Weights of a small mixture-of-experts language model, trained from scratch on English Wikipedia.
Size: 14 layers, width 384, 61.8M parameters.
Below are experts of layer 2 (counted from 0) of a mixture-of-experts language model. Rows are named router (the router's row for the expert), gate (a neuron's input weights, with its number), up (a neuron's input weights, with its number), down (a neuron's output weights, with its number) and show model dimensions 96-191. Each number is 500 + 40 x the weight over its row's rms, rounded and kept within 0 to 999. Numbers have three digits each.
After each expert's rows: "raises" lists some tokens whose logits its average output raises strongly, later layers aside. This comes from a sample of Wikipedia text that the model never trained on.

# expert 17
router:495456526544454462509536375459507456522484505486441540479546442501555430388493466440495463474454465550554489494553516440469509531557512504494563554495440413458520514423491497445528517497472487513490530486442524466615527464469482525538562545555515487575497498481466459514496532514475477489
gate0:465446531484532495453484471472509520483552548496444528463462487513519485460470598546471545493541526460452503497508498501439478505428535547493504491480510446489591548546449425421418504554460572451502489470467447434572506545487456536417445484472420563551500517493466478505487446504475490525
up0:522513588480489458463513488561498487488605465468424487524464578482487437518513516486393542519522488575510473488517446530508522512410497540520521482437532578509535454473497476479510548536519502472493485486487437456561554534533482501436526560448450512515519543510460468514548496488543480438
down0:460453501499497420565459488483558478490534547473512544430567523552492510443498477570479499476481552461477516465531501545556447491483496490492440491517475490578489500519518497462485501519465556462504516514451538472570469555494511430500448543444464466447462576542445500555474499465431425464
gate1:408512519484544484498449511468482539507463482543518431486473517460546518535529518443589558507470492536564485472503429455459508537480520489447513506540462444554506420468583466444573524524462432554478513479533490572504492492499479544501495540487533503471494539504454502546503473501436452481
up1:564487483530421527481534507558505487490538494525484518552563470481461456513459487527487465453572515490451551533430552565534550468542474498530527526477519542433502522538453533583454472505521517422532507498537510392428513544513498451486503445543484491511491513490582495463426472465526483543
down1:450527420494487505486526541451470493479495477539548536501486508516488513508499513522532461494504495473516481509470460496465462488520482506510485531508500507398494505547499466560517440482497432499500559541528538549467528475472517491488523504521508505583517503495497592422470508430453463516
raises: " or", " but", "iqu", " al", "ious", " including"

# expert 14
router:519476492545447486511510449412494478539455431556563485521476447444485513471480585562487516551509489453523482524552475427489469543525412440538526515533434556475494512513463454461557483487471498506445518525487504503540536555516564561483501546436503466511475416479504485485500591466534514527
gate0:509513549470498557496541523515571446437503490528478562531436547518524536520518525421543456486528423504488520415533530464507513499411547500531490550491440550517430501490473499523486528506546518470460546438482542470497509513552506545433553535523509497519446501494493491450528529493487519475
up0:581513525476474582476493485464575492504476492564440490584492483490453574513496588486485450459470503521465540454531429457532476487458491506530481544507499562547456491454529523572491543497478462467448537478481537551544537509564502517472459497443562463508510518532513462476509514516441494456
down0:422516567524505460482478594523505490496503502533409552529503528502563519534484494479517474472550530550542507554484546561402528580525508489560517491584484498530465564512537519479482475503493537489474475423504595459449512533528473524487528570460434480452544480545494477453513495533534483543
gate1:526506528534546510503484502471470555544465499406535513581474542494535486497459506504508450468557490480524541507564478507513511562530578475516483463455570564612495496546506535482564462479541582485546531477581494581482533427472518448470510540497497485495508505554416535498526460489540520486
up1:509478504514472458585519516569498437513471428500520530456618493456477476488454520500455547574501536501444558515534560460501551540547530455513518459511499477535519530536506539505473527478435514606485466464555508483553516492537466528515539509475448536545556538521502514543514487445531407465
down1:435461533482450536515483474465556397478535561480512464559567446491470513414509490531574439516452443471442518468509566487498500513472579539474535436508487490447487526522518502456496434516436456505536482452496450581454568493604550487522561501480431517570536531490575520535455519519461509527
raises: " the", " of", " ", ",", " to", " with"

# expert 15
router:622502564525469481533522532501453503498485552493450542473557542520505426439453535534416487505527470477495471491539522478531515469513514493473526509531454446481521519476508557444508520486487489511479523510564487502486550503492491473498593526518498527430473497491460510491430501518536495490
gate0:538543530496498520536510490479460494478476457463456480523399458502490540521483567504456587526527484512497460478494555538512512501484509519541554486536466492515493493449481475531540496574547494502503433541469437488511442579513489548515501528503489489433473481446487456546453487352521505540
up0:444477495490519501451470496460558527542511502570513501500560550509524438435536488509566457499457515480451537484508490486481525519549507478424451518488535513492522513609510575512457536444450512498509601483559548543492544393485524457478519475529565524521497452516524494475541536617477472447
down0:496465531473446410418519457437528510476448507480460531574477462437512431439484492534510523564568477515555573432468487458503463484509500475495408538561588511429495555486457459577448476524506507541517581551527451508463450454491542481541508578488468519517524547473449521515490416525425484436
gate1:554495490490459527567550468521474485542537473465526534528500517513525594539530493508462502474470580565498481505472477495508501462541483420475460457493473543513541506463456537447522412477563518518545542497506499449512524542520520442523433626530510549530533545552514570452517501575479486524
up1:493458528473508475503500472522532500526460506520438467513505473474421449483481506457609558479501442423524506478509543511557534583515591553522574531506558472474537462556534442519468517551523510436474497503526488610481494491503485500403554443456414479475481497463506470545450464466483523481
down1:482487415488445488484453475490506487463484535518498491517503523435431493529544458443597475479490458553504489447544507552488510534536448541433413533573495475505416482498477473491554439454419469411471540569450464533461456510507461616475497565538509539430515530504505465447510486530486542430
raises: "-", "=", " and", ":", " ", "\n\n"

# expert 13
router:554500520566482494497523498482470522517540492586472454471449471410472414482539498501513527504426519523539495571562494522509510498490522553505502492574407537449521481454440504531487497429479570516486497518532444460568514492460546502540512551486482490510400437542450495447472541472541493471
gate0:487540588464445474499505591493497475530486467551508505479549411484557470495505438475550482474544462544526432438556476576500498506553469520485488456480508522560515479457540553515504564465447457445443560473487524483585538535578530520486497551542473510450524575555553508465572426446492520488
up0:490530477535495504544502513466497482482531467523486529516507554519465541474473492550467502523511549488494479526514473492548483483572517516508449528582554518381532514529497502558523462493481552422497538534543426496517489425498532486475526523558439561506542473492507514533444536479456488524
down0:484485476499528453521437497399561461476486460514522460484499484510468519489483482453536583467478509561510461477463477546521517406451539560502529617465544461482490443488535521441502464498528400522495472477548506423561555467520500550496467474431446482531532548486599409534571462489457517512
gate1:464544491549557524523530537471486495532482488513431511482488539458498604413508540451524447603540496505444486486430518428423464474490517432464502554535431452480522466515382489443481457471534511545521579515507430516560544538455513515515446464504486575463514511466487502487558492456432484447
up1:528463518438444504492506460515522464533514505494523521544488454475512456542500455545449553398487530428569485542466513554555531557525459514527445456476528521549466541480550501578525555544454446445520450510506538470490477420515479516458565509488533437527482451514520546494464489502547525586
down1:594536431560476576495534504501530520549467487538496497512580418545454443491464526508532474439428524513485421443473455589603460526439538540428564542557493522565543462510511490509468554486475520438475448503546507575565484419532488558501517539542527356509499505413502480440470487517537503464
raises: " the", " a", " in", " their", ",", " with"

# expert 0
router:566468476520522498469558519553462438504603544532479551434480472472475480441462567484449502530499515464545510550479498431542504558551500607427516516500574460515534476560502490479496569503483445571527499491514461499472522498509585515520522508471484443542431489484539505441573559525492504443
gate0:534527486493514556495550543489511476419501527543528534525510506508526527504461558480488449499482569507462578531514528483562515501520541493495540474537557448537496474554554407506506479557501406537503506503567467454483491503478528512519443529430524550516377434559447480463473530458482504434
up0:570498465526557537518507521462464491472509552476529502468601502506512580517446590522464459463468566547440471586457553512568524490518442513494492448542553478557519483561516477475489529452536429547564464542487468436505481493490509569560430532451425589517417445513476480478500538506464514541
down0:505462540551504461450512517575543510531544518482510516491492509509448550576502543500518476535509456543531527539560498528438490502490572512437489487480484503421498534524482551530455543501495536480501560489408506497450542445523556499469476533458525503495466485499469532550446448537483527503
gate1:466475494491527467538424547519491407540569532464537451442411452508473455496502521480439604522471527515538497513495578476495447541519467499494490560444537587458531524531472518481466508488519564557513424520497505498511570449505481535596403610488432451492568543493500525468524487487499497513
up1:465497497547496487466506465571542488507373490476454444555573461566536518517571466515545493498582491530556533530463518547515474487477451496544552444486508500518443557494466581470483522555542551476483566495473505601497438529481445502457460534523501522543510497477495490479456585572497532508
down1:470442455529462571495526444532559550473476500501530459521473524526597478506525537481542535496485456475532481481551470536528480498488511516455488499469495532470542497482453464532505512495526425552504482469500454467481536452555539445566538591508509455533431459555525435503514572486526534472
raises: " in", " and", ",", " to", " for", "s"

# expert 6
router:476531543472482490534521448484449490509515488517525484468441502471530426419496529418436479453455479429512509495510509529471492526489537568502468510542440495506540513459470467500434527525451488535523587551467425506522527546483614579526536492517467450530440499491521425416507451407480515501
gate0:516536514465596535551482502516532453479502480427580537529474464488468457499455435528503513489497436465455536521522485526514549482496454426584452517501389471456512439501501477509488525454478515550487433445493576549442507455469509510545480476470545497515507554475589443495519549566525557481
up0:468519479535486454552501425537390529519552552550446511491452495521466506493432516500558528434471584485527496515475432513462428434489530545492509477458514470529545441489494515435471415479477513495573520557460509539477417452487536468560474475538546473431459493496516574490485530476501503507
down0:491432512461532510531497494480488509484487489504524499504503488536492588551485457541505430503477509494422468520511525543508518522469398469478492485577486527543507497483538452465541487550501476499488532492534423521512479553527495502437489444515486452519490563578573497429413552501520471482
gate1:552594512516525544473564504509512522557442490546472454553505519471505482497604538545529489546568550458486478434437500477560495493514592461516521512551538524556495416510517450511506447454506492497470579569574522438519490529493512488525463514512479574544530487467474446547516484493465581428
up1:458413454520452504468427487504511546450590486487472530447506442537501526540415531495521567455516442494520519495517508605462489467506504453492477509492515522432523562490535524499509506527494487503530484465473506567425449486508573468427512535475511472478476488499549539449477475494473497511
down1:572442486500552470430504481481522564520524500517467484500551476486518478467433525533471504482540512472476536368467452416523492491414531514533567525490585505501489541461477560476517478529539493600491503523509528517578497426434480535614435496515487521475489484487509477512557493513470441420
raises: " the", " take", " of", " with", " join", " its"

# expert 3
router:482514534455504474500531426533520494463569518552490602537502438482461438491508547462423494488450513503537590480475527442513434545534458523455424496592567508471503497509472483454430549472443483548522482546460453564550495499514525564600522502464530448521498472517509471460471484496524463451
gate0:489506464522599448434484491478504599518477522407532496467460512505541570525560453505486548553470531456471527470512464499526489492498556502447541450501465522507462517495555429530548506485509514499434474465520513446532510526526473516463550460556563547494493486419547555516460525423497511480
up0:522567492532545482421485508436430523491539492471512487359516479496641506508486445531516496515519471503526502530531469429445513453471490532498535496502572587508442509489469452530490503468463533526532448410507532503509535532498473516458542477481529450527440567374563507462476436447504505528
down0:462478485537419489507517507551458533532527509480531492477447463496526424458544422417491540539497587463495599528428508531442518576532397503447512468519559499450518500492567476439551497485557478480446493493388522461461478483537484542515488483430536486572492472511521477470466525494507503453
gate1:493521476508505473466538547443523508449432547499499491582448479455504506442504491482564445458494531477438505541549488532562542500531524508489498475535480508474485541489493526426522461512532501501568457509511474449444483530489473425452479493509538418528573465564589564438428484543473521468
up1:507584501581450582527495508502553440360440522466539512538509484505466474486535543463491468447493523490520584504496480482519522556498479495486474510526509457528522505473617542411505539515518518471514504463490520547519540502506550474457507427489521453465562450483551507524467491462490552452
down1:551523464425557530492538518576516532517540495494423439441511468484488512503468480462434499486499433489533479508493473507575582481536457457525519499515505467435451573550547541494474512517521452519520475444555474542452411447498474513480465584508523515489456554512464413490533497447491490614
raises: "ear", "ources", "aceae", "idae"

# expert 5
router:490527504413498528502495482420543519461470516466460462552476567560517500462542547423473536494524495516525564459562490526449503497512480435459502529529439519486521463476500546474456519479525527550443534604547496444517480471458452499481478533502463416518513417486479434472501507481506526462
gate0:502461484441534570512578429471431432512548489491509515520488473525460528509538525492524542410441523519556476484465558496464460548444448577444492459533569471514475465530491524498461537456568511573523459530471490506540445520518450452553636535500455544422525495487430528463534541539514496497
up0:503454508614482425475509519506533541489478511561482487457533517507560476512437487489464456581538453501492539508526447516524608458509551465551466549495425484447509497500483460471506474524466438455506531475508492491469530481458598525471439485493590473573474504536496492544484473457475500487
down0:459521529479474539433511514564513515482474559504411514482470496462469571489507475577507488454523453524526516512466496454547405490465428490515512615473544487478445473422510544535551558502499438483446490552512518523540482465423490449454537555443550559475480507482518451475486486512559481569
gate1:504555523553492487500388525463505589512531505548523456503532499507498492565512551530598492534550567562520509531507470511495444443501504539502461462493444496487480478466537527521474513425445525426508454465455527491427548572531518518540535520494479457544513499499495434445473495417433572471
up1:508445482406496449569581496542466417495504477484486536519484484520496542465508448496556555469441499494557518517516488424396458574564566517470485477467523416493498523511499527544546466461528520478582502480501546536544495482507491479483452480551494525537544503515467559480506457480478558531
down1:455464490535467477493498479466500495540430546535493433484417527597563424533501517575505508474551462457486546523522487483449533497531463515563489529450502531573460496515560453467576551481532470476493481418538474526540526566543411510464452535528521490492488489533476503475539491486500466469
raises: "o", "ive", " and", "ers", ","

# expert 10
router:481457504456508493494479463552451510494548501574539469507443481513467521467502511558459537473519442482522459501491578514487418566494452567424517480485528457520474477458471536488465540466484497510494542469528435467497567503447467577510494548558466487452498570449483466533539537445437460528
gate0:488571470455430536506564450496474481446476455482447427516481532491507508452534510576532566530521488520513494470497500481562528506484455513491504510454519479457479516448479526429467548487483439523544524423540576472506596542571523445465464461535460509443476486508556469568534572520584471519
up0:490419551535593494456428578474537508550518513465518542514490497526455482557467470466471441489485487490513506529524479543469471500540555454495515484503453525547480504558520484541562453525511573490421506534434456497464416450466487536547542512483519470565508464510457513441473423479422509446
down0:541489519537503471476461448518514476538473551462436491521544508573559497452417531516492532521465533483591535501446509455567476498462564478564558504455487456525476515454496472460507471555496498506500503477481466472540518407465578567480487472468446480557530504485557479493449492472504459567
gate1:505509492498536499520420432531488522551509558461494519422510467502503470434472477526569565444504489407436522530536505506470494469444578511490428499470468491566520505499437613482506452503512533409522487510485394426435500480549456526504515497520472460526473393452529526477453474407480471551
up1:489477554543554542514396455474521442509498543466459524471529456536504437479484454556541501499522476478503464483560539483468499436477494472477500579534470479545520469527471570531448398501515550488572463497515463424432512452517529488524539417457410463526457452470479513430464549459462506529
down1:462489476393533530508476478553509509517521479454571466522456483490552542503515445570570508463600483510575511454492512501487488505529493570529399519578461477540476500515497526480499533440570525447546494531535515533467466462455538493465507551462445520453532468544507498497477531504450475519
raises: "s", "ind", "ourn"